Below are experts of layer 3 (counted from 0) of a mixture-of-experts language model. Rows are named router (the router's row for the expert), up (a neuron's input weights, with its number), down (a neuron's output weights, with its number) and show model dimensions 0-191. Each number is 200 + 30 x the weight over its row's rms, rounded and kept within 0 to 999.
Before each expert's rows: "comes after" lists some tokens at least twice as common just before its tokens as in all text. This comes from a sample of Wikipedia text that the model never trained on. Tokens count by the router's weight.

# expert 2
comes after: " the", " The", " a", " his", "The", " t"
router,232,214,243,175,246,177,203,229,224,180,161,276,241,153,206,183,215,129,207,193,193,163,236,224,174,157,213,232,151,184,190,235,203,187,209,224,145,161,198,209,182,243,188,232,234,151,170,175,223,195,209,204,191,194,214,239,226,216,181,161,209,172,221,188,184,186,198,207,188,168,212,123,208,220,160,189,217,144,241,211,144,232,190,238,227,171,176,236,165,206,262,209,196,178,208,211,196,188,160,197,229,177,153,233,191,213,228,185,150,230,242,224,180,176,191,211,242,218,166,218,165,191,166,199,210,195,197,169,161,196,218,172,209,168,178,230,196,140,145,257,186,252,186,182,187,244,193,199,210,204,230,221,220,216,175,178,161,178,195,162,169,268,172,173,184,220,164,192,186,154,174,222,250,257,194,215,188,270,144,229,210,179,245,185,230,233,202,209,160,246,216,194
up7,222,197,196,225,179,252,214,210,160,196,191,211,165,187,184,201,228,228,166,179,184,170,137,225,213,207,179,224,224,189,176,182,213,268,200,197,182,151,198,247,152,153,214,311,174,213,217,239,235,161,216,210,213,274,191,177,152,163,187,179,230,203,197,225,156,216,200,221,178,206,192,218,214,177,184,212,205,221,266,168,184,173,185,231,201,201,166,168,223,196,188,206,215,191,180,237,243,178,153,195,233,192,167,157,202,221,235,205,223,144,239,271,166,235,227,166,185,214,155,237,257,120,193,166,165,184,205,196,162,154,196,206,173,199,234,142,175,254,181,222,223,224,158,206,134,144,210,200,208,150,221,207,193,200,200,169,248,209,213,195,195,185,172,206,198,200,204,163,181,151,204,211,227,246,199,163,159,202,195,224,156,241,198,187,208,165,219,176,174,214,175,202
down7,208,212,196,229,206,276,192,186,191,218,225,226,207,196,181,183,185,209,227,160,210,173,164,205,153,253,230,216,148,178,173,180,162,234,251,224,217,199,243,237,193,202,155,234,217,207,211,154,201,196,225,211,198,222,238,207,195,228,162,239,175,204,178,230,143,186,138,152,164,211,167,162,220,202,230,163,189,195,216,248,201,153,249,222,166,214,205,154,254,257,206,212,182,193,192,220,213,189,185,161,229,185,296,226,190,241,225,237,243,206,220,178,235,178,175,197,187,145,192,134,222,149,233,259,180,174,202,167,211,198,192,213,171,207,182,200,107,222,115,209,192,226,258,242,185,158,212,190,210,188,191,177,207,185,144,172,231,191,208,195,232,210,192,191,213,205,230,193,208,198,124,197,185,174,175,207,198,231,177,172,157,242,202,206,221,209,176,197,223,208,196,186

# expert 13
comes after: ".", "=", ",", ")", " |", "\""
router,231,200,247,196,192,210,208,210,201,191,152,217,182,247,226,216,233,180,211,255,222,145,180,140,176,185,192,213,228,172,225,215,260,173,177,208,160,207,163,238,173,200,236,242,242,192,219,210,232,212,192,213,191,180,249,201,203,258,156,143,192,177,130,184,222,183,237,244,263,194,192,188,250,193,150,186,170,194,233,247,131,190,224,248,207,201,224,197,174,187,149,181,204,205,227,205,209,196,182,260,251,213,200,234,210,159,236,179,146,256,190,176,222,207,190,167,182,252,187,187,187,161,138,209,235,227,221,243,205,243,190,218,187,177,161,229,200,199,215,227,178,174,220,193,245,175,225,149,215,201,139,210,196,191,245,182,174,186,162,166,194,244,207,191,163,194,174,176,239,172,232,174,220,206,199,200,214,225,172,242,184,166,247,212,236,159,232,227,140,164,202,181
up23,207,211,198,170,212,198,250,209,185,241,191,208,175,198,193,224,213,181,227,225,216,196,183,164,229,160,194,198,254,215,207,216,194,222,179,235,205,175,228,179,144,201,195,156,193,162,256,201,218,219,236,220,165,159,271,170,175,202,188,201,247,190,194,205,264,174,170,183,150,212,227,234,170,199,164,185,240,208,179,239,190,152,154,228,186,202,223,173,179,193,198,184,211,187,182,155,207,179,236,174,149,196,217,260,200,138,139,188,171,235,230,217,214,193,173,165,143,169,222,175,223,161,236,261,184,208,164,158,188,211,197,188,217,217,233,209,163,192,226,181,210,240,177,167,172,281,251,141,242,250,235,193,233,181,111,195,220,186,217,257,189,208,246,197,207,206,224,139,203,186,235,185,189,209,211,210,223,219,191,192,277,186,169,194,197,245,185,199,207,181,230,151
down23,200,215,197,210,225,250,241,188,189,147,193,231,216,141,195,216,197,187,197,129,175,216,253,180,181,263,187,268,247,186,254,213,235,190,233,199,164,201,205,192,236,236,199,237,211,224,202,202,198,218,186,194,175,171,218,197,270,190,175,155,218,159,201,196,154,205,152,210,215,168,217,182,209,200,231,184,177,156,186,184,178,202,152,205,207,197,155,151,189,249,248,185,170,203,217,210,166,177,236,132,176,189,174,209,169,163,175,170,234,215,233,181,209,225,204,171,177,197,185,225,181,226,215,228,166,172,220,242,198,103,172,149,223,188,149,223,233,200,169,237,239,228,159,207,194,225,181,176,180,204,174,254,185,172,159,197,174,202,222,254,208,169,244,164,192,183,172,155,127,149,182,231,197,205,181,177,188,206,229,161,245,203,211,274,209,186,198,167,206,206,213,222

# expert 12
comes after: " of", " in", "'", " to", " on", " with"
router,222,238,243,228,202,145,165,207,207,201,148,172,255,217,208,218,201,187,211,187,235,164,170,200,215,224,170,177,183,161,221,211,235,168,161,210,207,213,180,211,218,234,254,232,278,200,191,249,190,235,239,191,180,239,214,201,184,190,189,226,196,221,177,198,170,187,244,152,212,205,174,147,255,167,164,244,226,223,250,225,209,197,156,194,213,217,168,223,189,228,204,215,152,228,181,169,264,175,223,243,195,227,233,222,194,178,197,147,161,180,176,137,217,195,198,279,204,217,204,225,192,205,187,182,224,215,221,174,180,186,178,202,184,212,221,220,204,223,204,194,182,276,214,215,194,217,187,165,204,191,200,199,187,198,158,202,161,212,192,137,243,195,179,268,206,270,204,148,221,185,134,195,190,203,121,225,183,226,209,143,196,133,249,237,221,177,197,244,185,209,159,213
up6,183,168,204,169,193,190,221,222,178,208,145,180,173,231,234,254,211,220,249,137,174,190,204,261,199,168,234,224,185,196,196,176,218,167,164,232,204,157,214,146,201,205,195,240,242,173,162,210,159,201,205,234,224,222,173,190,160,195,153,167,223,137,192,206,180,227,143,142,165,206,219,120,220,174,180,228,204,204,169,193,183,189,228,172,197,217,191,264,226,213,201,204,200,232,223,218,229,208,213,213,148,185,187,206,208,201,280,230,172,226,192,184,185,162,256,149,210,217,171,204,237,169,222,204,195,260,221,232,210,207,242,227,200,218,220,197,199,241,205,197,167,186,251,179,215,212,217,209,213,186,211,222,144,246,156,237,148,206,241,203,237,209,267,213,192,238,189,188,190,220,207,215,268,278,198,190,219,186,157,210,182,219,169,187,269,172,180,188,252,220,214,187
down6,211,185,222,206,190,158,191,200,186,233,227,182,209,225,188,201,132,177,173,258,165,196,199,195,170,168,145,163,149,246,181,205,205,238,192,160,188,243,193,271,248,233,165,222,195,179,182,191,192,217,221,226,225,210,236,194,133,207,161,179,155,218,220,234,229,220,223,253,192,213,195,247,196,200,233,134,242,248,198,215,195,137,212,177,212,155,211,182,156,207,193,162,188,216,202,195,231,187,183,186,203,224,260,178,214,224,150,188,200,167,265,269,170,193,209,218,207,192,240,213,215,260,200,229,191,146,196,193,208,167,213,170,215,221,202,141,213,178,216,173,264,225,192,237,209,224,132,253,181,183,188,181,240,210,178,207,265,192,161,245,165,214,193,232,193,185,210,230,235,194,222,241,180,165,212,161,233,204,229,208,224,207,206,218,166,204,185,192,179,228,153,134

# expert 6
comes after: "=", "\n\n", " =", ")", " U", " also"
router,210,189,192,251,185,219,208,211,216,193,212,259,179,190,248,153,195,154,192,255,206,231,198,239,195,151,229,190,224,198,202,183,207,190,193,256,200,209,204,230,168,221,252,152,188,196,178,242,180,165,196,178,212,163,227,209,231,181,212,185,223,239,180,195,224,247,207,230,230,203,190,206,207,181,204,176,196,185,178,220,243,162,201,174,209,178,289,221,162,255,237,211,171,258,191,244,204,192,230,253,185,193,212,283,159,192,204,196,233,214,223,149,216,192,171,200,180,157,246,227,215,216,226,189,173,207,171,183,202,192,213,176,276,219,202,187,172,197,233,186,192,200,243,269,169,227,161,177,205,147,183,200,152,262,177,178,161,239,167,171,174,229,174,242,239,231,228,212,227,224,223,185,188,233,223,221,234,143,169,254,189,252,228,223,167,225,218,197,193,225,227,129
up16,235,255,241,242,177,207,197,268,234,174,192,219,200,196,233,159,173,173,230,252,154,191,179,161,193,171,170,236,202,188,183,186,205,181,170,215,172,197,201,188,222,249,211,279,169,220,201,231,209,192,273,199,181,215,138,226,210,173,217,175,200,205,168,187,213,188,216,249,201,238,222,207,164,221,189,183,181,208,199,107,245,210,204,208,197,173,163,169,166,222,252,214,220,178,229,196,262,139,197,183,181,177,145,213,197,137,181,200,198,233,250,203,205,200,222,239,181,151,226,197,164,176,182,236,159,258,169,202,219,174,148,187,189,239,224,178,203,203,164,202,207,239,224,211,176,189,190,218,194,229,157,237,122,222,210,242,213,193,220,193,137,201,162,193,138,175,172,220,159,196,195,214,216,223,206,211,180,210,211,252,204,152,210,219,178,250,199,143,223,203,182,209
down16,199,211,182,173,231,257,229,192,206,127,211,159,233,227,182,187,235,168,198,157,215,222,227,217,228,216,164,100,158,226,199,184,157,230,196,167,223,199,188,279,233,188,171,191,175,153,202,193,186,184,226,192,218,195,247,133,224,251,174,189,188,182,169,226,207,213,218,183,224,199,194,217,228,199,167,222,187,250,222,204,176,215,220,172,193,150,174,248,218,232,152,223,194,217,171,269,139,202,219,163,212,243,193,230,201,201,214,193,209,181,205,197,207,199,226,226,220,222,193,185,192,174,219,171,224,212,220,206,201,180,138,203,203,188,165,258,187,179,229,184,169,207,234,181,178,212,203,218,214,156,278,236,232,182,176,232,190,148,161,142,158,191,233,176,216,198,177,149,193,197,188,133,209,163,199,230,232,190,193,175,166,193,139,229,144,207,234,220,231,207,269,213

# expert 17
comes after: ",", " in", " the", "–", " New", " November"
router,241,229,194,193,209,131,141,191,151,176,163,195,189,195,185,197,226,165,196,193,199,190,183,191,263,137,206,279,171,194,225,161,176,204,154,167,199,201,184,243,206,192,193,230,219,196,221,203,208,211,149,180,150,237,251,232,191,178,200,148,223,176,211,158,191,237,220,212,211,275,176,196,242,152,233,216,181,207,185,222,156,167,178,178,242,174,208,240,192,218,172,222,209,204,182,213,206,247,181,197,208,219,222,212,191,225,184,218,180,156,215,171,230,184,252,193,186,209,208,260,194,210,205,143,191,225,229,193,220,228,227,234,221,224,188,206,259,187,136,230,155,234,210,152,180,214,206,217,203,181,211,160,202,224,136,184,255,258,214,105,200,244,240,252,211,197,239,251,160,203,216,199,221,253,214,241,221,215,189,160,181,209,226,177,221,188,211,200,165,223,198,185
up13,203,202,205,202,149,187,196,245,187,207,203,128,221,153,154,175,209,165,145,228,159,169,161,211,206,193,205,211,228,188,187,200,225,175,205,207,223,151,215,205,197,214,219,213,214,195,202,180,192,159,234,180,215,162,256,209,153,164,164,173,150,187,166,203,183,184,160,236,177,194,184,183,250,203,171,152,179,136,246,241,165,246,184,238,159,230,186,170,193,133,197,216,203,161,214,184,218,164,152,211,252,229,216,177,203,144,185,166,160,250,197,207,191,262,173,232,212,195,198,253,206,212,114,211,201,183,176,206,233,189,241,279,145,162,228,208,180,208,206,187,209,202,243,184,190,220,170,213,183,223,168,265,210,126,217,207,229,191,184,173,183,233,222,205,192,171,206,183,225,220,234,199,161,175,171,189,219,191,181,249,223,172,203,219,186,146,217,221,196,258,168,230
down13,172,208,150,185,214,169,213,184,208,203,259,251,184,240,188,175,215,209,254,182,248,230,150,162,233,200,217,204,143,227,240,222,204,202,243,197,196,200,211,210,215,189,221,192,202,210,196,182,185,237,222,194,203,215,191,195,218,223,178,217,235,243,285,193,160,235,180,243,144,197,196,189,125,161,196,191,209,193,164,222,169,170,188,221,179,240,210,182,256,216,155,214,170,223,200,226,216,199,210,235,243,148,193,223,175,158,198,219,206,195,215,204,185,138,210,169,225,262,207,162,182,187,217,231,176,254,221,236,197,209,189,164,221,257,216,286,186,241,239,221,193,213,166,175,195,189,242,187,156,211,239,158,157,238,184,189,189,215,183,146,171,218,216,162,182,199,221,225,224,211,204,202,150,232,279,169,218,204,202,207,163,259,262,198,228,177,141,201,226,166,190,216

# expert 15
comes after: " (", " |", "|", "\n\n", " \"", "-"
router,233,207,212,282,241,225,241,170,174,199,160,192,186,144,247,182,229,228,204,298,256,189,153,217,214,159,204,196,169,180,194,233,228,186,187,221,198,157,150,252,282,173,162,208,251,183,168,221,179,255,204,158,153,249,247,255,211,194,197,152,174,217,202,189,200,222,160,227,204,195,182,191,231,176,182,240,215,207,222,202,173,222,162,191,178,221,237,199,228,192,190,278,190,206,186,240,201,155,150,232,190,174,168,257,187,204,194,241,187,183,216,216,146,168,144,235,218,223,170,189,177,205,218,155,213,209,206,182,194,229,186,241,221,205,215,210,187,131,160,238,210,235,208,185,187,212,269,213,209,227,209,199,224,217,216,214,192,204,207,161,221,225,205,228,212,178,207,174,206,212,207,150,206,167,170,224,168,229,234,239,194,219,203,201,177,229,166,159,218,191,175,218
up21,249,187,223,208,217,174,180,204,187,174,225,232,206,208,256,221,210,205,256,175,180,209,144,221,202,200,210,197,220,206,206,140,188,245,149,213,200,211,175,175,216,184,239,213,180,212,188,202,216,147,163,195,164,249,215,164,195,177,205,245,210,186,172,165,239,197,134,202,194,140,186,234,255,195,219,205,217,176,212,208,170,227,201,141,215,223,172,185,215,260,214,189,260,211,204,205,156,191,160,179,188,167,238,215,204,189,248,243,192,239,208,220,215,214,222,191,231,193,247,221,209,228,220,151,130,163,148,233,182,194,208,95,147,235,142,146,209,210,197,247,226,202,187,147,195,196,169,228,193,211,169,170,205,195,185,213,202,221,169,241,189,148,227,153,205,226,230,166,222,233,189,227,193,167,172,178,189,129,149,192,192,194,176,170,211,210,239,190,204,219,249,241
down21,199,221,201,201,156,177,181,164,186,232,201,259,199,209,173,210,177,195,162,214,206,196,203,219,166,187,263,237,198,231,245,228,229,208,261,187,209,156,163,188,217,175,182,240,240,180,195,207,225,229,178,205,209,200,168,205,178,162,203,241,161,154,152,159,125,255,187,175,197,217,214,165,185,167,164,181,130,213,233,208,227,223,196,221,269,225,185,221,201,231,163,219,235,164,191,164,215,176,167,195,186,206,239,190,199,236,208,192,240,206,211,238,243,146,184,220,196,229,203,163,153,152,229,252,235,180,148,229,239,156,228,236,186,189,153,227,199,226,171,149,191,196,157,201,242,218,250,170,207,175,152,251,187,209,212,210,200,171,225,202,204,277,191,215,183,231,209,207,209,225,195,141,193,218,172,167,204,255,189,229,239,214,212,233,179,182,141,197,191,239,189,256

# expert 7
comes after: "  ", ")", " 0", " 1", "%", " —"
router,201,161,236,222,235,231,220,204,165,128,224,190,218,198,199,190,220,185,206,203,167,205,209,147,188,213,160,210,210,194,243,193,224,170,218,183,172,189,203,216,245,174,261,224,192,245,168,182,146,172,205,145,221,192,243,183,199,256,223,157,197,253,138,206,182,214,234,175,224,237,177,195,236,192,169,221,216,210,179,169,229,190,202,166,219,225,215,220,252,181,209,221,247,265,156,244,190,180,230,229,148,255,242,165,185,248,234,209,135,201,267,207,160,193,250,233,181,220,203,205,167,246,183,180,236,211,220,175,167,179,165,197,237,155,171,155,235,221,207,202,182,244,179,172,237,259,187,202,210,189,168,172,235,176,154,192,207,183,231,252,176,214,206,234,236,228,194,152,227,200,206,154,174,242,193,162,203,180,187,260,143,239,202,204,192,209,187,219,208,186,191,217
up17,191,159,166,216,178,192,196,164,146,161,170,178,232,200,190,218,208,211,224,249,194,204,146,171,227,207,182,204,314,177,236,189,237,160,207,204,277,188,183,192,221,249,233,213,154,210,167,219,158,160,208,156,234,194,224,196,237,218,243,224,258,213,217,179,256,195,214,220,202,199,226,156,232,213,232,257,187,197,225,213,247,206,183,196,224,243,245,213,217,209,201,171,227,149,180,198,194,175,242,183,267,195,205,169,196,245,188,208,207,167,208,140,139,210,226,202,191,162,222,229,211,214,200,224,181,161,197,178,195,189,186,156,170,237,180,187,233,210,169,217,214,224,232,167,166,227,155,225,200,186,207,210,224,223,241,260,185,216,189,201,212,240,211,136,265,262,185,239,181,161,182,205,252,190,179,196,198,152,171,183,208,197,224,222,167,228,235,232,210,174,199,168
down17,193,214,220,223,232,189,198,213,212,203,203,155,160,214,227,211,211,194,191,221,229,188,169,138,169,254,207,238,173,173,205,196,227,144,171,186,193,222,200,180,226,169,207,213,145,220,217,213,248,264,215,233,192,151,198,164,193,173,206,223,222,236,194,217,214,182,252,203,234,214,127,172,201,223,190,207,218,192,168,219,161,203,253,185,218,203,171,182,197,208,195,188,213,186,244,164,171,177,221,195,159,177,136,229,188,234,282,195,135,286,201,193,257,213,204,176,188,204,204,155,135,156,151,186,118,227,223,148,266,210,210,191,205,189,190,185,239,228,232,224,223,175,178,186,189,219,188,223,200,177,216,239,165,189,183,167,257,135,190,169,208,224,216,192,216,217,229,272,223,190,208,228,130,198,205,195,217,184,198,215,215,176,187,222,214,186,161,261,177,196,226,203

# expert 14
comes after: " |", "-", "|", ";", " /", " •"
router,212,211,251,200,238,193,243,236,184,191,174,267,188,239,212,210,182,173,154,230,183,217,239,192,205,212,195,205,212,157,252,178,248,228,218,188,157,165,169,208,187,164,191,187,219,214,220,170,208,209,171,214,219,197,226,235,265,175,229,190,211,211,155,210,192,175,170,213,219,254,174,150,183,227,235,168,167,165,214,170,154,183,216,183,171,223,234,203,197,260,196,250,144,268,227,181,253,208,214,169,189,235,211,190,224,210,175,217,219,240,206,142,202,208,210,164,215,213,231,216,162,233,137,204,234,241,154,146,175,192,220,193,233,151,206,167,148,170,160,176,130,194,196,222,223,193,211,251,190,204,140,224,175,145,193,150,177,228,216,211,185,248,248,201,190,237,188,163,260,228,140,202,200,212,194,187,208,205,180,226,155,199,198,191,224,216,156,161,225,182,201,219
up17,224,215,193,176,196,191,257,210,212,196,203,210,137,208,166,236,224,159,233,217,216,156,174,248,197,167,181,183,224,220,200,208,203,189,153,224,242,208,169,215,219,180,228,196,187,215,260,182,230,159,183,210,147,180,226,248,220,226,188,199,263,267,202,232,204,237,199,225,182,180,206,193,268,219,231,189,150,187,173,188,217,185,185,242,167,177,244,164,210,190,201,216,214,207,233,193,220,186,199,150,209,239,227,204,189,189,196,121,214,214,138,239,193,217,205,231,229,181,220,148,167,186,156,183,273,197,228,175,209,236,244,131,210,207,192,204,189,177,228,154,215,205,176,198,218,202,220,236,144,207,199,165,175,212,194,199,206,244,239,209,199,157,166,121,237,179,184,211,216,209,188,185,224,214,262,195,182,160,261,164,219,176,247,179,188,134,257,221,248,177,192,172
down17,181,170,229,181,205,240,208,218,170,246,183,162,136,178,211,192,201,189,174,276,178,193,204,177,196,187,188,190,226,174,187,134,181,221,190,168,170,195,174,258,197,203,161,182,224,288,206,202,132,175,231,227,142,221,197,199,197,143,205,153,201,204,221,166,191,234,223,240,216,168,220,239,221,215,178,222,220,261,201,214,223,210,247,204,184,189,210,233,232,167,189,192,215,167,184,220,263,162,153,189,198,175,215,184,231,225,206,172,226,255,174,208,192,183,145,230,225,148,183,208,193,150,165,202,209,127,222,200,231,206,219,228,186,218,205,213,212,218,206,193,156,246,200,175,235,252,246,150,167,208,244,208,168,209,194,185,256,180,227,228,138,218,168,183,175,180,221,242,230,255,210,232,227,178,190,275,194,190,209,216,202,186,214,217,169,178,210,234,224,173,251,181

# expert 1
comes after: "-", " the", "\n", "M", "D", "F"
router,168,213,191,205,202,222,230,202,180,193,160,233,244,177,174,222,249,194,173,194,220,214,234,225,182,174,172,172,172,206,256,251,181,140,184,240,231,178,170,201,188,259,215,189,192,173,217,247,223,248,231,144,201,167,239,226,180,191,156,158,191,240,158,253,197,178,189,234,244,189,214,190,259,171,185,224,231,189,183,203,188,218,190,191,242,259,219,198,225,167,266,252,184,273,173,181,168,168,230,193,250,249,182,228,220,177,213,240,234,202,167,224,144,161,203,195,235,186,223,159,199,203,195,215,219,153,152,250,196,215,172,164,202,152,226,213,218,188,175,253,169,207,245,233,205,180,203,143,216,227,148,174,173,211,172,176,215,214,164,178,185,186,141,188,180,196,175,194,196,182,276,226,213,235,208,167,160,240,178,212,193,185,203,180,204,163,167,215,227,217,165,205
up17,233,150,207,200,208,176,237,204,196,196,186,185,220,251,193,223,214,136,204,252,231,182,197,248,225,202,202,201,175,221,237,220,228,183,176,189,181,201,195,189,169,189,238,194,162,143,205,202,154,232,192,200,192,209,218,237,237,192,216,222,231,214,196,185,173,249,142,192,183,145,188,150,183,222,163,175,205,149,225,257,230,188,206,212,215,239,217,232,237,190,207,210,209,210,248,186,183,189,256,145,247,186,175,177,163,204,145,204,249,212,216,214,191,234,181,183,171,193,196,184,210,187,244,159,154,221,222,228,172,174,234,184,224,176,231,224,149,241,166,169,223,168,212,174,190,168,142,221,176,157,150,246,159,162,178,228,199,218,213,209,234,150,172,175,167,208,227,190,211,271,233,165,172,200,243,193,186,124,145,193,196,197,232,238,247,154,160,192,209,125,181,206
down17,214,179,219,142,227,223,179,178,193,212,219,209,138,217,210,193,214,180,189,193,181,188,219,212,237,135,206,191,205,202,206,259,195,159,217,246,197,225,160,241,157,309,234,243,223,180,215,227,185,190,238,203,108,194,203,194,234,179,131,229,190,188,178,182,222,201,200,239,201,165,207,195,207,231,256,159,208,167,192,237,197,205,169,195,239,192,188,169,219,223,175,179,225,209,216,214,150,228,245,179,170,194,180,186,141,128,167,247,193,254,155,255,194,206,182,155,190,184,151,197,241,203,162,223,198,155,177,208,243,215,238,195,172,202,177,205,165,215,225,206,208,178,176,223,191,217,198,178,154,174,210,129,195,161,180,177,216,150,201,214,175,197,216,204,250,236,218,164,209,186,165,184,228,196,147,206,237,226,198,233,201,142,192,160,191,211,177,164,211,181,240,170

# expert 11
comes after: " was", " is", " were", " he", " and", " are"
router,168,218,205,179,170,221,178,219,186,147,138,231,177,157,210,197,225,194,199,228,162,182,159,200,211,187,229,188,187,214,205,190,245,178,128,160,231,173,195,211,226,221,156,194,228,181,225,231,151,216,208,245,229,158,236,224,178,200,203,194,203,128,193,182,207,231,192,266,201,236,166,183,228,219,227,232,196,186,205,194,210,149,180,244,238,219,212,190,170,256,234,206,248,161,237,188,177,243,191,196,155,213,236,241,257,129,207,173,214,240,240,208,221,210,181,199,207,167,226,196,163,187,228,171,207,157,203,188,236,182,155,206,225,177,195,229,245,214,142,207,253,260,182,261,201,234,210,173,209,227,125,176,174,204,197,157,187,185,217,203,139,236,181,193,221,247,175,193,209,220,154,239,180,214,185,216,192,183,210,156,204,196,232,212,240,211,214,283,222,188,181,234
up11,248,186,202,259,156,135,225,229,241,197,155,255,162,174,155,173,184,151,199,230,197,178,189,218,184,158,170,183,192,164,187,174,215,172,185,163,180,205,161,203,221,214,216,221,240,184,179,205,222,221,196,193,215,196,185,216,196,160,171,196,250,178,184,218,222,183,172,203,210,226,168,188,149,159,222,211,177,239,227,169,220,193,249,174,158,188,186,164,167,152,209,185,194,214,177,221,174,204,205,215,242,211,149,152,167,213,188,194,177,174,189,251,184,212,147,180,185,109,224,202,201,190,192,166,231,168,192,203,194,212,146,240,180,228,144,204,277,181,215,239,194,108,198,160,220,192,177,213,179,264,178,167,209,173,194,168,123,200,214,183,179,234,168,177,135,183,195,201,226,153,215,237,200,234,191,225,196,192,194,169,193,204,258,188,173,211,197,173,217,147,166,241
down11,188,241,176,221,168,229,182,222,190,143,202,177,207,206,222,152,223,174,208,174,233,258,225,192,184,206,235,172,195,192,224,186,240,156,253,202,199,252,133,155,204,249,153,142,174,167,202,227,238,147,145,253,225,178,168,185,177,128,190,175,209,134,187,193,156,199,197,181,229,215,205,223,212,238,208,160,184,236,173,232,190,243,187,184,211,213,193,211,192,187,174,263,182,204,190,251,224,220,203,223,221,209,185,202,195,150,192,269,233,152,162,212,240,152,174,193,184,172,184,182,209,225,244,180,224,216,215,149,238,172,214,202,187,182,182,175,211,171,228,243,196,230,188,138,180,217,217,209,174,230,186,230,170,218,226,180,143,203,225,214,166,243,193,228,234,217,139,235,188,193,173,228,143,184,201,185,218,163,217,239,184,185,224,200,165,211,220,181,255,195,231,258

# expert 18
comes after: "\n", "-", "|", "\n ", " 3", " his"
router,254,228,179,208,156,222,213,245,199,154,141,223,249,144,200,181,218,168,235,205,186,235,175,239,241,205,245,199,187,157,196,256,256,161,135,165,221,191,224,191,211,250,191,220,211,219,156,237,209,166,222,185,176,203,189,219,179,210,218,203,241,194,166,218,226,175,153,148,208,234,220,165,184,160,224,216,209,160,220,185,214,249,178,174,245,174,227,240,232,156,215,233,178,234,197,212,204,200,216,222,176,207,197,238,193,204,213,196,185,249,216,185,215,175,175,187,202,218,243,178,198,184,218,244,155,147,171,255,183,205,183,196,233,199,264,173,193,189,165,161,138,205,158,179,145,217,197,206,193,151,170,221,199,187,215,234,207,246,186,204,255,197,211,249,194,234,179,245,181,194,176,177,290,196,179,185,144,166,203,210,224,174,218,142,172,195,195,206,167,202,191,139
up17,182,207,221,199,177,216,182,171,158,221,207,219,158,211,198,216,191,194,218,170,226,264,193,172,257,234,225,223,239,191,200,253,188,179,238,242,189,165,203,178,179,225,273,157,227,164,201,157,235,187,213,281,208,202,223,263,179,211,188,221,138,213,257,148,198,179,203,158,196,196,208,222,220,209,225,187,197,253,222,188,205,176,123,201,201,230,187,193,231,205,232,202,239,195,198,194,225,209,235,159,234,238,205,179,245,196,176,107,217,219,234,136,187,177,226,217,188,141,189,220,236,172,217,172,207,195,161,188,244,175,218,218,213,166,150,191,175,220,231,197,236,176,221,224,194,211,174,214,227,175,197,221,158,185,212,193,274,150,267,160,198,172,196,221,215,228,188,170,153,242,188,174,207,209,197,214,210,162,191,229,196,162,124,210,178,198,232,192,208,222,176,239
down17,267,212,215,187,161,230,192,188,195,141,166,184,101,224,200,166,208,159,133,185,245,193,208,182,198,225,176,127,205,190,170,197,189,206,227,225,215,237,246,225,197,168,232,236,243,201,151,192,237,125,156,226,172,213,205,194,178,162,218,232,134,214,274,194,211,178,167,182,187,201,216,238,231,207,205,211,217,199,233,194,222,267,201,189,220,210,186,138,197,196,205,199,172,246,168,149,222,201,209,220,217,202,219,174,248,215,196,178,173,231,222,153,179,197,206,188,215,162,210,160,168,186,202,193,202,187,160,169,209,169,192,192,170,182,190,222,217,210,190,149,198,197,172,206,182,217,261,205,211,211,259,199,184,211,179,213,226,210,196,250,218,274,194,219,175,133,193,226,209,193,170,241,189,174,200,212,226,241,188,238,141,265,216,188,176,214,213,192,197,221,195,275